From a checkpoint of a small mixture-of-experts model trained on Wikipedia.
Size: width 256, vocabulary 16384, 42.5M parameters.
Training: 341M tokens, 3716 steps.
Below are experts of layer 7 (counted from 0) of a mixture-of-experts language model. Rows are named router (the router's row for the expert), gate (a neuron's input weights, with its number), up (a neuron's input weights, with its number), down (a neuron's output weights, with its number) and show model dimensions 0-127. Each number is 128 + 32 x the weight over its row's rms, rounded and kept within 0 to 255. Numbers have three digits each.
Before each expert's rows: "raises" lists some tokens whose logits its average output raises strongly, later layers aside; "gets" lists some tokens that make up at least twice as much of what it gets as of all text. This comes from a sample of Wikipedia text that the model never trained on. Tokens count by the router's weight.

# expert 1
raises: "2", "1", "isc"
gets: "0", "9", "8", "7", "5", "6"
router:071139163058123133162084085133101101129148141135112130146118129156079117112055130177148113083139124122146099153098085174062183139145037087081074121117169169169126104166082122163090150107081135082160110181106116102157127143050118129170156101075125117133157115129106145129103133175160177155073134135122149157144117164154109142149119095183129152146109136132149152034073149158126159078127
gate0:120091102097156144078122120154101108058166108106134138124081154155069097147131129123141134138111096087178161011121133186132111094110088047119131145131137112052077133143101159100185146120070185126085164135108144120168187158125143119101119160136158140086091106104109135125166074136117161123122155105138163089160094155097183204143130182170107141129148122098128044100162098158167128071099
up0:156139115146107129188088151113162094183090170137113178136168120107164190129095093127122133113125189202098099166134190133151097129155136192121181104184127136165131187073142126108128090095141130119169138127148113119093077100077149157120158095133113144153167167134128141120078162062102127098172098158061122110104193126164097104156157058129147170139110157172147138136086155157123118147143
down0:122098138087121119122172105154108066102145142075126139157100091130119043143137115141105153109092092142151111131161138156145125119145104110147158134125106148141130127110112122133092158127126169197145141121146080163149135222100136148129158169163126120132090080094116150169170075155121112160094158132128113048144150075131116116111133113095103178109162130084137148091107155097096126110144
gate1:107132139122126095121116086158123145137151095155134107063148076163176124141144177149088133124125082134056151140130114131070158157144060165133169077117141181153128134091090169166121133121128167165164145167141151129114134160124075084169145101124169109175152123066096067126140069177176146152133133117123130156162147154132113102141172142062088060125116129049153159108182158093097127137143
up1:131126179126084112158136050129130062155135097146102161090159097195188130110135106125044134103143131142076083169129183132142128144126094140104059110138136132133158141193143166159118130122124117135129112116148076132079109159145102087142137115129137106108136130112106124138166133156095158151144175178127096097065117104175095000124136175131133141134151098095169169162110114126127121114129
down1:139155137093106197053185128158098124120104153102193146127087145142128085129163143097170180126116142106191111183134135148153119119189148166090147150117089164170118123078063100139090155115097095175116163151098077156157127198077132149162087101102117102150127103163146114146138105129117119104069100095118137117134133104112091126120133129093079192117188119129133136116112177148148165118079
gate2:107046124119158173160129105138142143063177099163150079128043117136091066152137165189092101117122083134113155072145071118181082046124141084181111127118137119070111158148145169120189138152129175185102150125133105134147170123139093117102161143143167170111111095081147134150177128135148158200125127097216174117165082139088157142078113173147129146114178124114108114097124124097135116138140
up2:135176129141130108133129111110160097167101157121149140120134109144145072141110089094186147151136147134113122135131194086131189198109154163076112105142117124158140105196115112167072171090160052065144117133132112128185095094120126121122128114113067090122142132141056140123130140114121096062110057161106116094122101126143038124153120079149163103109143107138117146084160159122164122158096
down2:125069159131147169138126140143116105120163122066183111105073144177145128118119131135109176127110040146126163129182102096134110123175102128151173079123105145104250108103122156139108120135107180145115122147149079180163151151133136127124153154168102143123152049133113133130132080132097152161118165132128140101117064094149119090090117111152112127093149144093130122088123179138109119133146
gate3:198142109157177124042146067123193127143105127073115154131119166130097074154158081127155151148191136168182152132145126141131138094158149149133149121179078120101064107135093101118144086124128143141086183153163072082158090123176144097063121169149040127130195152145110153101097157124120108115171121100160165145137164151132125151138035154152076124145159092129092121144117113123156135185115
up3:132144093163132115079148100144112172113175159134121154113088132183112147127120089094155148086114105086174162144114164136087154105160088120132125164167108121163107140135090135097166097115131137143106165145184100110160134183130103089055051110104122156088119124133118136123108095120152138122145127065132119165115150147144121194126084149129144176139201098152146138115087101134197139112103
down3:095145146112079132122091157096066074147167101119126117171145162180134093168119093147130136105140185152109148125080186145099127230076127148129132154151176156172101132171085107083060108114125135154125108166091113100249088164060092088173162106192116141121081164135163120087086100158126129154098218084096127164150165088087096153103139104146115100126139092110116123139102133157149151120189
gate4:168157124098104103114112127088145185125135091118110120108133115181124230115139152123147141116164118128126088139116126154149196164103108099101119098133101135095170161146119145087074150130133112102179152075122091098192155150149112189109064100112130122046099166144080146113121135136198087161138126145142109159154140152183136065133109153111123129137120172082159139162096135098121106193163
up4:071097121095197134154139071150133079092127131165177124182133100109150083147122182178119142125087141127172159109124142109090127083128206195170083119052158110104087148126182081124146099121100077137093081134145138181070120143144141088139154156142151121187118098086168091137116122202088161153132179076150126068105135104055113159153134172156127097138136115142116112076159154101113140114101
down4:103138154128132090105073129164202113163149108167139060129095106130150111131091148130120127135164131072131148167109076165099168154068129133091076104118185150116143106194125101135098129122193087101181100110154126070096137115177173121127128177148104155132095117163144102155170080212126191133144125111116095139130091148143112122081102161117099165114116184107100130078133163122075099089151
gate5:049075150102129155107226118157139183098135144097142175109077179156084089112111154139116144051104148140130139157149110118125161113125173093160076182061085128107080122155142096110152207231118141115115141127128174089104127169132111140106085165153068102076136104211163119114172133107110178150151101114148098105099125151088125050166076110096150111120117130113129111135114120130143140115149
up5:163165128189108072096060122124141045147136074133143139117161068117190179152143102107125143205132089109131109129120114168122142163141093195107191062138128125137189158099118133097070108105145193146135179149134112118146158109127079085139188098119166144179144150071067129128123115125183137152121167179051180122119142131154135172156181168162098094108099104127096106064128131106105122125146
down5:071175165138155058061160090139118151137072134142146139173115125131084069146144152224143112106138162112155118182146156131102144150100116102116120162083134124099082169111151107153114149167126161054110155111118105099129111128139138179092108139134119141149090081159132121107119130141078139145099082063066095097115079140108114092177073109139164162164129085146144100153117222148130133115135
gate6:118132058153085102098116154102103128139107114119107173105135136120139120154187083098111076065137128133100052106146121114155084140110042073114154183154146135165140104146122160115220165140121172111158163142153172094145174153123085146083084126136132044125158151151088130109126163147120148132161131144150113126119099108154117075064085106122131117136126052129122139181154072148109129116092
up6:141143105077081160134109157122170090135155106145124062112084159116146110148114142146139163165086144172123094116179094176048110129112142142105130110144125091064118144117126157138101113181093097158109137111131069128177087120103134152153174137132162149093152110135158137110129094103121121115094089139076139146143144141136098149150147150136132159106094179109139087082125158179146113067149
down6:122125150072100156165088170126114088145178109113124141112124129134098147166137114197137143163085127133128103087125128132124117148060125178157155168108111160105175131137078167122200165128093115168067171106142134120118145127135073141171153121130134119168191131121132147115129113085138089140113129131076118151161117144114085110096140081171106147097096134126147141155051124135153076102104
gate7:101107050088137142113117182114125113159077168111134094087054165129122079152123090166100115128122200161159138100164151122081130114184086099117068138148123133142093076130115138154179136138163146126089145128179131116151125194149157071117083167176130112087109134183137096144103083116042107064115067109119127127147100142100141161147101118147127117151155097073094100085159110126095098092128
up7:152176052217153098115094156140146171130104110148131123030172122182155120162093128109128147076163154183122088101121179082109184085111115156069141124178115126106075163139144167102162114140191153120159165138133142115174094116133125078098097140150130159097107133148074131119103106088110124169138059111129149208131091105131141178122080165113128110148151098125074175121104128071161109092128
down7:095102183114167116140166161154141172151177182137091161081164116158108147142079161101155130111128086070138103126110124138176174129098131136112121146102190126096055111131167171100112114146146106145167142169110178095128147118104086178102125110129137096130088118153145100107100073156156164113147181126143114129090116165121175133140107124106148092156127119151137100120098079161190171134130
gate8:138126121173171039099130091128153129158119146126139082149162144073106092115145157100128053099138126154157162177131123082166110142112109150117196119157152137177132123123195146121143130175144153164142139140154180143055133114104134153104094149138134192163108123156149148101087117091148143077117098144115085143124190094105122152120183145089111109130105144117116144143185191077138130119176
up8:150197129096146077135064110140170103125143131150127107194157172111116039099084137096148069072170122103149145124104131149106131152134073096150185105152126140090108084143216119155127142129130167123211175127145165119126101111111161184134092137102109160125100138124134175121127103101151133103110084158135110113163141138129120171143150150133120125125092137112156188060148176153150141095177
down8:138103146092126143187101184165077154120112205159164145118109152185181128123148126171142139125131127167131083168119107131116197129113138141156169063111141141109087131143150172132099161123088185155113146142166132104178100149117098177076105122147094108116098162115137088153169136146142127119088154130096121130128119111161202128103035190104164143139051090132101167123100037199155125159101
gate9:122128134175158184145147161171203136105138121145120152131120149080126058135141074131137142113126117152185085074139141112176124169115149091140176113155138126151157093125144135158181146131146164072112141188141135141158165124151064101128085109123095155099102113168136144144132175112130139101128086143127148151122094124110000099090095088170108164078181150128125143084182094120135137099092
up9:127171174083157127125110185156167090156153122158091164129186190053118163112144111188116132143130095096153130108146188150131078199088131104132098116135105129110134062116114134184094073093046095129093177151136093117159121121135203126117114107119195122129093113139126171100100180132149126146146118079080123131114143112119119130120129185123108137118051137128132113134163183138132146022105
down9:143124098068127165084130190133091163133086144176137160105166111091128153143101129144107123166126169156096083054133117133130099138091159133083168126071097155145078126105122085137157219100107119180129153095091110137133201126110053124153109119112170105101139202133109152118135075116170115124134144130118131150118187239151158164115077140096160121119178114055122165118147112136129067109128
gate10:117172141188134141100129135142179122117144162159096107181103161130129059105115162129111101104131093157113168218156167113155126169117134136135143093118121113067071080143133124161131093171102112191123138098132097108173162189129116152163111123173188169112107141139134034129164143102194113070116134075148106034109150161144087146110118144120108157121072165091137171111137179078122128148174
up10:146050105141173096150082115126096114122111119101141148166138109087160112149116113157165153086135125121111121118139046135110125088179088178132119150110138102193152082109192151073164146172168179129183137162122159197082131104139163051098167125159070053100127126079149013148136128178109163141161108166143147156119102136059171102111140136113099056152113130103118115125131120175108113119150
down10:106159089153088148116085153177117091127123121136094120162163168116103082095101145101156157058138146145109149147113149123159119142149082177112164077140103093093053136189135119123076117141144075190085116138112165181178123103084129105112126136165164047165093136154140126148142115174082149092155156096109144089081084140116154152163134155178119145111116124159095131099153131076089117103136
gate11:102151154177091115120124171131128172180162166112152131176119161078106120114166156152146087134108095142102073159097091104111103163089191106107119120110145127106116081093144123120130131094102056150144114077130146069080107126094143174150139150135138109130128146106143099128133135112203126148134066093198127202132087118090092172123110137129216147122178125133139144135127157104132121110144
up11:129121170130167131120079146080125100193096163127101184119151168067141098129133170213137091147174157135162139111142152089128135088136120190069160116141130139107021113130114091110166107108205099134127146125143095095133111080161114133142133174140111118171114172119127112109113089118123123115118075111122128171088145089098070156100178161117160127166109162103144116126147145141111126127118
down11:191132129122155093141094093150170152127128134126191119193150125119131129156147125159220084159165147122140122170095120137152142100099108152114181118108145171089170135173105081125092205105164151160176133096164125080137170138133131134100095119143097138153061110153156101095097157081159149167098146102084156144177116114146089105200081116146130124136170160176085170128080176138136097150141
gate12:145143066125105141135110165078123156125094002106126187100096120129154171153129119126120099168130154110173086095164121110071088087128101147144133119133126130097075161091089176116154146150123105138126147115154172105149121074145129120164166173155160189102177174174065126133135099110092109146150107141108152149073103115133164122153142162130121149088133085024087087115119089158121112115119
up12:142180123137148172092147130173163196111099111105113151163142117167111110132242125142128058122144170107170070128134072102150138047180171176185116062168140119086131162091124084125095078112110095133105056131080145106095181167160105110113160121145102159094162127186135111135129145141138108132092159123125130109126131174116158108118155178140082120104164138110057124188135096108115137140143
down12:124189102145136082111130106148126172165115176124067074255094133064083137085159147118116149165160150173126156124116166162119127030204077120135120104166155108128093097124140108148096120140139139084124103118142153191072175163109160105148120110123115093153111072120184108136137174179124136099068102098130172032112136144137161140124100136165061093190169105125100147166163140121146123120133
gate13:162100109110127070119077119099138083175144118132148138134142052132231117148088133114144120148113118084133142127121209160224143162143115115088133066204112146171144117162120123138105120120131104210143255067124105101194121114094184170097100113137161150149140124105100102132137117133149104136120127159124140123139136039107186095168156163115133153126095180097167131131150133099110103109121
up13:087151140150107081149181144153109197198188139133168119120177098141139117085080122081082104099114119068094072156147176162082114139112155162132082092059158154153197150100152121157148172169110166121168152076143136106160109196103083173171110088113158103111118093170100104131135106071141169147120174131124143103172108112177078162070112081125153087121134144114145149029109189123142127125131
down13:157159091114172101138094134154106176127067112114130095103117182130110134154150084093179122184125109163172185165094106110123185101119121142118093091155083134115151104102087095212122121161127149144101071183164148116134159139130145147109112063140079099161141166131104154112143153168156084093133126074137131168072092148185105053102134153161082165130179092125119166085143138162155131175118
gate14:145101138090155136135199134143133177138133116128137152115067109138077110126137126137111122177110055152138140148118133155122147126092182147200081113110132148111133118154090177157079046109182099098104182120102116105137095104139184107115175137111116143050125115133097152132101159145180098101099132133140168122104134126109085161159081161170164162163124126177083129171131161061124137133165
up14:142083161029183223122121142124167119135171156167139056121134145126138051111126055130136126171117133166145145097123126142110100171149150119164053071119115127071170111208163090129129072100106136104112114132112107138181110103146165092138149098140088117081123148118125111130105166161140065088072073156111137122190103125124103140179112142111130134139123149168104087164169185154186121163104
down14:130121117156145122148201099153086170174074145114037098089130153100129135123083154109165127102111110089163064112090139158114062169114122160082164163139151101110067119124147118139103131146127142133136095138145126170106139098083089155167112159043144123160154103146158146140165129081119166077158135110183120140099160209133111120214159106108125147090150142160194144130072102124098099150064
gate15:094071167070164163112146162148161150114121151130166136123109132129134100141151150082163172189145117130138094171177182114132127105125155130177075133165134094102071141134152101124141115135150045125142102170129119079143125139196092174158091160140066144135066089150007093111141129123077098087108015141100118081104070170098112149135104115126151162127127104120092115080151110127095124135115
up15:123056116128129167111098150092068111151131148097173078142075108145126118108124171142128120129136136121120106124171121051083107096160143143162121096168166174159106090143157134135108150142136081094162085133134183177102074089167179124173120143152080098132093121112136092138099109119102149088109089180089132134144068138109181196162145110100141115153147073111087118131106057157122126115181
down15:116126154082136070102127079171159104122136164160084074139202124118113053107206103091164181114131157124175107157122137129109156085146110133152127122106077112120174168060151120149083134109130139114126116181145156079155155185124087154141115180114130166101082112132150144129163155152109117094153153172113126068144129135005102128163149162122140145090075090139106167089149163097156126155125
gate16:156148069086133119112104095118141101148131133145120107126121068154115076161114124165118123152131103167116128145189113107161137155156083188177168118187134127196082128134119166094134093128139118159158056140135091168087142051106176102086206103140162159099186159020129102255117127112165090100142078166150093145128156114121173165168168107116134117111131135102141114118128125109094088180154
up16:160082207169092184110159117117085133109102087116119136119113149137088164119146082077140066115111128120135169144116169148105086098069195123140164115106104129106127121102144146135158142154126156089073165137165177151139117101181111143104097138134122151126073145171129158124181108098113142114150165137080164109161147167159133128154092136081118120111097011086077126181144143152196110185150
down16:163116165164166121110155128160134091125147138072138121150130120100112125163130115075117089169109134122127193065180132074150149073154130105165102133078104089123164138121166199088139154160091172181131107097169093173112129125161154142108128127154110132180118108150136193099115112083123159174119118133179090114102138058119123088181121133095120108169089146092124071126179130113171171118119
gate17:087094127108124032128131136077097127118129130079128148102072130140084107160175164202129112171128103140116155192131082157159108040145095098138102100089142112191157147067106084168161123130128108165173040146138173114128160152098100086087130132118138135165173128076166115139134103141125095154141168152180109104145139132155155090124142062122076152104148161115095154096124033122109152092108
up17:095118138128147122120123138087130096112113129130101155146037156093080101129154127212117080153137104163165138146152067143180119008112141127129096124093159146081126151100129103168178079166117096134164088151133124102119160156096149090092166135129148131123151120069138137113110145147183102160122133122168154119109128092115162122154174128144108226137124113149139128135127108097182148135124
down17:103146173126147160059127113107142076145143106146094146122150115124188114131175145118134149140130184142164120140108156111123177140062142104125132145168126080120120096157157189143167119080142105140101184105143182036143147142162103136138187108244166143138085160106080137161162160146183075121113102155092113141175128152085091088127147153094118164109112075100102117142174099125077111080131
gate18:092133131059059115153158113119147086147138106152130083107139116138152092110166130168107098083133144111049111189118176139138157183135085085116105054108149134210195094150122162186112159137104134120143114177114147135064142159098115131184116103109140188187135122122148140117174099159093115140157138159152072050131128126090057062134121069078113123204111175116192176122169186084112128116154
up18:133136112170171105111143082151089143089138157100144158151118125087121108174094177150133173207127102155195083085142053157126116082137148184127131184140146099023070134090135099112165106157112111177083136083065118096183133155135151160099168128147108081113159164129120076118124168088149127120111120105162147204127122114109191202136121166214139125089152152082076103077057090166146123096144
down18:111096111178092100128156063023112149097133082119138156118104090168144163112188126139048109117202150104114161109119155109129095138111140100083137167177111170103105184129133100147190146105124108065125130141090066157129137128167112132097073170167156168109092107158134162113097164134077138108133157134125113106102064071155117123169142118149169163086106116148163109124124176136075068126146
gate19:114126115147148155146115155085153046156105089104140126121082128108176146164126104105118124142091173096192086085156146131092125061093169154104085138073146110155132227092114103166137143156141140151089080114167135161090176116169139128159178112177179121169122137148069088084076115119104168142152074113099153065086086115086137129089192147156100116105123138147152096096185081141125134169111
up19:128116103055113144126134133152172096133183135138131124116084099191141142148131048116097106188144120149097131106115120114124111120097163142125017138101148128082123155071015127131083106085122141143104131122099077109148158185109111105155135129142159112048155086144128136127129106145146095160135122109169141097130139134125135095110135141152113160109144187171118121124136131139163137132128
down19:160156064150073077178126135111099134146162143143126130108147107113075125103160134118064104203164128230085117099059120147104137103122153092153086153053132127083136133141141101183118138129159123132164077090121156168134146127163114183146110118132123098084141111101136097085154127168122092123140132136108103069128129105118119171064132100122159150079158115131122132133135141141204125162180
gate20:158143159108067165147143121100110128136167079133114190094136119109224115108105098174089069099113131105087091170132134143154123123162074082151129097098136135158161147129099156165168099144125171168140134153151158080061180151095112107150097094125160108130154160081101112122117116157103119105113166204105089077148157148067065091110168129085105106104121167104146136124181147120092099116170
up20:064065100137194108138163142171120118108114156120148031103107110136088111132148195116159115146152115121164182077101135113121132131073121124126096216153096111099109087128136136129133156163146138131104106155123144152218101169182108128135165158143087159071140116231177158121170100078088115141136073094191155159118105101177224094108108076137142141113117119098122116145110084102192117122102
down20:104162066069112159125129183100143131146105145147146168140084195118127188094148091132159135078105155149190116168162106105081134147111157133149119155098114116104057125157156088107138197122154140145143061113099108154144130110087162098163099144130112082113078144116158086138061103171108086144156145086083087124124143117127173136152061132130145123137130122150189114143119091145126070151118
gate21:086095139099129135072106144159075134108165120152151079079155065139122172133152147057037116102171109114126105073170129103133106116103113082181171079149133153140121119074134206126117157137106159144131137100126105142139151213117071142155077101126181160219107142215128085126147111148094148191128165084091147152111103129086117106079142194107131107126113033131110135122164140119111123104126
up21:083094124159091123109149139123110132109113140094159103117102102146125181136136103135110140113157122143153167130131125122162109101122143145155053178145119129167129139122084173110155154177122124151129106115125093207221167190129090110124159120130146151176094085176138099136171126110119150169126120101226130162112086148131113119100116104147117169112177115140150098149071125077111120137085
down21:080186069137121120110109128064163141179100152137085111158082155127080144062131128154128154058121120137175119187155115110084087170118154130107110153132118136146072129097194097079119117154118162126130102091088052185122084120081139104115076146127151145118133146141151126142135166120128099105138067120177119155160172144181115181179091102122130136084120136186150187134184109111098131147096
gate22:218127121184078142128098125091109085119123049138103145164142080137225168124139075110108117111161152125062101199166151133110111105170099144155220097120137135174183165124135125100147103107145161132175078115147161079082132103138137113140173117127110149178116165108141130142108117116155095108153154179121113099128165112125125084128155137101087126083052144140105132110118145103122127147146
up22:081205069089146085155136135161179134143109215166113147088171157102137077129131156141133155143118138133195087132119189076101115100113110173061090157123135125089078124136135084141097141117140072133143119155139199057103129115135130163134113133133134093139155163144141099112100159177101096147134032076158095139083125152063063137159081116114101105167124146142149118129161133110161140103085
down22:136165036093128165098126138096136171144092149127123176121115219183141166080170102132115105103152141124098149156159101123097137179091107139135130136144136122099086114142135088114151115153198136109125119135093091130111118071085126093111063124108126135148138163117150092132072145145107090067164149080112126129152135165101102105151090120136133118173134131189104125167185092146084061111128
gate23:089082120104179156112146117182121159097158143169151104130083111147093018130119196213133161158107080115164124151144116117147133071158148113134113098090143108089098115137208143125175133138108085192146133076123174126072103153118123114154157139156152111075131092115239102148149144197106133165120115049163146154158101148091140135120125167137133215134169179081147111109125139080155129090137
up23:110093165113143200107168120158124139064170124076122170136058155118108106101106112137105104066123108084160105106147141179121111113158087070191115111116129149105121097150176135086150124127062143163096156095134166144086115169113132109197159136131156157094122086169139131145156084158083149126153159120153182104110099130137115123087175162126138166130143132077144115090114112151124138043153
down23:142106083164127197094142133103131129151145143105089162099166147120127183136129143127093177085233141113110176107072163127158107071050157104122049209145128126122127178163152109119122120095165098099157124084133112112181128126146079073126123146072205138069185110080124114141152205104145113093135111162161103140121163171115130159107106135135110122121118134150080162160169069111089160135138
gate24:119068091064146145155101121150090188101139150124140102126110171107121025126108228165094146133095103155134103151171083169142082052088123166183171086142150107072103133071173149121155075095095159157125100095128127180080125140105138123079118129146169143096115091044204103159121109131125137124147153115164150156202109119151176192111177201147173123173124115095118091116160127111116127065142
up24:135131144187108075162117112165135116162139128136134116125213111120114160111106143085139169115109152093065154148105151130147162198115149131080205116155140141187149140151179131139077159141154155106189132188133136106145111148141109204143132081117086137135120130123125127123111149066130207131122123122034108082063108113140096139123104056161168086125104114172135188113131115080159138141112
down24:105082144120168197166147178159079136113175184092139130094118135101192091149137122159075121126125143149145071120158148175133067134197130125189131102128153115158213103091153140102109143039100204168097185131086095145136117191131137177116106146144088129123126134092107128146164065121139176152136135185076136102175145084155167159068125138080137132110122107098143092143078102178156099119096
gate25:130108134089149145146128139116180119137078088116111106088109177169167181152158142137064124160137191107118110112149096113148137148116177125158111101165127104181140158178090138157090107143154091123119137137150089139157121147160135121125073129150174086129144160131120141111136140114139144100087093165122066142093105132078114133117128202153095134112104117105143108143135164147047093148128
up25:115113180080132122169116135092138094146143132155116184077134148080142115129099135156148141146144176143080092141094133098150165186099082067040100121141127124120180094174149112112148136111177157138085221113135178113131127093088083068132122122123130086139157130105131146119112136180097112141145114223136108143109027075176044067080169166153148131161115205135179103139151157159160118100124
down25:122096135142134120137136183054146107096117099107101147088136141163134209140096151130122166100142130086150139171095093105140175118107199127112142139167042120075109156106129071137106158117123200100099159152155174162124152062108118036150160146156125109149141125109116123111070117203156069146184161172122105109095141158158140172168090134140179120071105072128108154143166104161122103131190
gate26:147080148133091134112152108137109128132164100118165092130127119137168095140105168197077083124141115119089156176147120148119116087184094155178131099109159127151184132071119109162165085106112146217153086080147158133052173168107125112150122121133097158131147122102145097137141112127117133163153171194171117105166137064150147098081177120129103036100128202055147165092136137133060118102194
up26:072059116069196123151116111114129219112116148141128144146080107081100029144140162193160073197112107162154126074131079146163115054130136136195104113136117111059061096130144176118139134149143167167080154120129129161150129125109116122119229145145150121105134081102152094138117140187129140165137102074164158158149079128077160151134132161124133165098142137051114096119179119075130125138140
down26:110182109110085145101141136077129135168084114151106206125128162125146148133123118157155125085156224139152116161110134127098143149152148145154122145088132119135086170167145096107154130135118101079145070099119106140123113067099143096137062128119099112141150154130131000122027158112091096110140112086132114119131144115110147090139094125109137110164137145186134206142137153127077135151098
gate27:119081087094183136160087108168132090188107171156146153161078184107123078143116205158152156084126114142168069118113139031137155166119184127104124101114106105093042118151171129139121099123106096126140106094112118162126109129159175165130161145148099140073085140075136127136127217169120124151112133129146138164116074120126136142165066198146154152142168116119106140151143084134166135166131
up27:143151184178032172085131144156150147088129122120095094077203122166163150124129142145087135152090139132019148125148190196076124150153082096136106096126136174167184107089131140135133138147126176130114133148157153099119131123094101104169124078120156137148150083135134134113126058076131140066137112079094110123162166166112112108094129110092089111153097123124184079107167174118073108101109
down27:115118134114118133190148097104072045143073121155126136149146163153148097127122123134136144158127088162078139138137132091109107167146114111121083113130102070132079122152139147101152091127151150182155123111144123138093065114111211170179173107228051119116104126131126086179132156161150129118103115132124153178102095088171103148167074125126130181132117129092212104097156069113165148130147
gate28:141180159111067113138178100087123109143157070098165107133130090126077160098143128075091177110157126072161143149097093208092117157115104094081058077119141145111141114150136125153124174146149143091130159132121110046173138125128177158130122117115085115139091156165078152065100105131134082107136134131114130022165096121109116127184125106039121124133167078146116106169125182167185106132240
up28:098087078132127081171085147132092098085109166185136113046116164157167085145119157182143107109089126146106046148168079037114149095117126192144157134120159104137137125120144122160155113105144131175145089124160186158052126115135134118141118145151158067122116143068176039146156137124066150129141111206166082153056118136091148134093119135169132116114102125115095148073175065153133114129068
down28:130150097106134070153077089199110101104160121165164100124090091110151126170123105174081135083168121154077157130116122123133085119070179140132169142100146170154157126142131142089151131116151125155108105114102090159101128177121152119106123145149178129079108134103095101162141119184161181110144160105117143118153137099134108173066151115111150136155110164101127148156096129142129178109183
gate29:107022124091152108115139111146099185184152139120108112126090107118143142138173146119136160161107125143120120133126047099077139135122177134085137123108124122044069122127163133112098160164147129115075084103142097101176099150110122155126171145144066083079143116156153097141135134145155149152105116044138180084113113132121191117135068165154172150141123120115122112115146126063185143196105
up29:110133164156102166135128102120081091078126148125163121143082160126076148126166181134126084098168151114138149101157170170147104120089149100138140179085127131092144163089126181118157125093049104085127123138151121119111103139157113150105040159114148120181093133144143159102114102145068115255124115142154093139131075111130086133102144170141127153141171087149142136162067077177119135079110
down29:149198157114104171126144163096165123105089100149112137072087057118195160094135129173104095164155158150070134136174087124118108089117167174076132119135167146213164143083101105171143129128107032170135066111079104140144143139114141140091115133181169105103127118117119072122180121101163084082124151152113118129109122100107130110105111134097081135078107125116123145080208151103110064127117
gate30:127093093071192133141110133162126075128146128172122107150142154096169103124118122184137036148148161109175069053107211071160129155095145095095119142131130104095090128135056109193152107078098083138137148124130103108166144151152121186138093139155097135140108145193135161121119099158140098154135085088181122142129141108129110093118148170155127158086091177114233078192164142124127128133097
up30:139122159174175184122174159121151125111148116126128152137126179104174120108123066096088115106117162143158086147146199150151133179122195118095087185081142149155172158080096104130194093089136137104114126110122154180152126126127014106135076175110117174145105104185119165122093081078105084142153161111112121160117143123119106111102145157150124103112104148130134090154163134183096129172104
down30:190133097137094096121117126122126105140069143102135129155155152147041150087145129093123119123092152073095157090127115110097124160069103169144149179129089102102055140091125124172128182157132136153078111116172121113090160121128101109138153094076122074102114194108103107131123122175177153116140124085108154163090162130178142159098097154111179100146112111079100109092129119106208146144078
gate31:129077133083150124124109117160144141108169112098138124173080159049054094142116112171136085117123108133116125096144041152201103146147143093188144084164159098068114101085143179061133154108061161135087133099129117128152112206096119093116185153138146118086111108085113143154125183191173153149127155095204171060146056097125139113134159164146116149112183147102104121077125138076155126121154
up31:122165105100092116087152059155098130107211118162160054120111102180102046124149145164122134153128000122150141160162111167136164137187084105163120122078133114107141171128099174131088107157104102142145117105110125110114101213102157141189147137145160199152157109146153141131159064152132129138126142105164114119114160167144152138126130184119106148122140148088123143123121127117092136109143
down31:079108200146140142094138157097157145069101150136055139110116140140222128114134139157087141107185180138120121088109173124103116169115169133120137159185125132145095163137125098138110129096118114054147122157072143160138123086163109139156102110149107096125120141135151081159174155138109120073122076151156138107096101079097141160129102098144134125100080093189135136098141105144113121124099
gate32:152136150106112160104101126181161144154121149094101186175121210149120139129137071114107173058104148145114174168139153136127101164162090132137145117127096066153129119139186123125057103087112147111104147143147089166064123191132106151132118106123104180068144092111139150131107136172154144126113164092051117107120185136185076097164142124128106151190112104148152104179111160134100150125149
up32:096165130182076081141194128109135144138085104116165111155128076189109110140132126080098184148109121104116098134129106101091142093098135116103081088051139115108109148115190110153126093147173114154138092103135196118157126097147100111123143132128087128140080158125089078124198121088037117131116100171128109098125129086101156155134078071087157101166214077132098131116171100128151106099121
down32:127151114107100160181167107090125102130097076113131095157116149131134084115129097112133062146103154164142162148088132058122115099130130079165078188129112055091118195144066122093125101138145120119079115118153130098127080075165169117090166144169117130147165191135136150120147169173097102164091149136135114138124169123139109147130099119177136142105183124108133156119196122130139158196083
gate33:097117124129149065148129130146190140232132086141120136151150140143164083133094202171115128129126124143083085189122111041084168186104122096090110077106133092121132086157159134162087169129181103144144084104152102094142117162130091124110170103130094108055115100096147079140127194154169144139134119132114104092099105086097102132125100141153176119127110144117116169149173153044083127167145
up33:122119102173127041110124110139136146153116076160102146157166098106151082135146122118131128172145112093097138138114131084086145212062137098078144115094116121126113070166163131158084138109170084127137128109139119086168080112137049107090191139127114103095111113129123153147103194143155133142127056125096149126079106107156129125178109139131187152151097087155168163135169133065196138210111
down33:143101144167140073163137138148100135095123104131161171154099107115059114196106110141112120165110097166161136122126164180163123163151123110212106138143101143086202042135134146108113157132106195092113167102135147132176112171164088095144175170106102136175156081095117186167151112119109156132122154180132154069153177135150122057112142096149124147167165113110126137160079159159148157098109
gate34:130141156039139152132141098129170099165147167098075100120153213085094154134133087150161088074115163089171202157145137156090127181063078054160110132043150096113147082168100135111125171124111186141073146158148119070123171151084122135090154138117129091132111130147113138130099149149145115103143163164207102063174144138146059141117122101144120102112100122104095160102133155121150127139121
up34:160126148011170133146090115150156188180141130159089123116158164104121157087108117122156135050148185069143100141150199116123108159125139105118218127087130154180103146156122159132073134091103118127188181159133121126104055125110126167106102113080154141104054144142126143149109147089127149094122190118059130129159148156122099155108111172132137098134082115101112150138118168175172131160119
down34:094193130150130094142139172097085141169172069245134147136132127074167164118097110124125102169072118113117123131132141153131116170107114149118072070139155107174139103150126186140175107198080155160167115161098164059110144139134107186172131106121105130139136167116148092133170097151135166132106153129054140169146150152101084094077113151089138164152107156080123096169141177116142126138120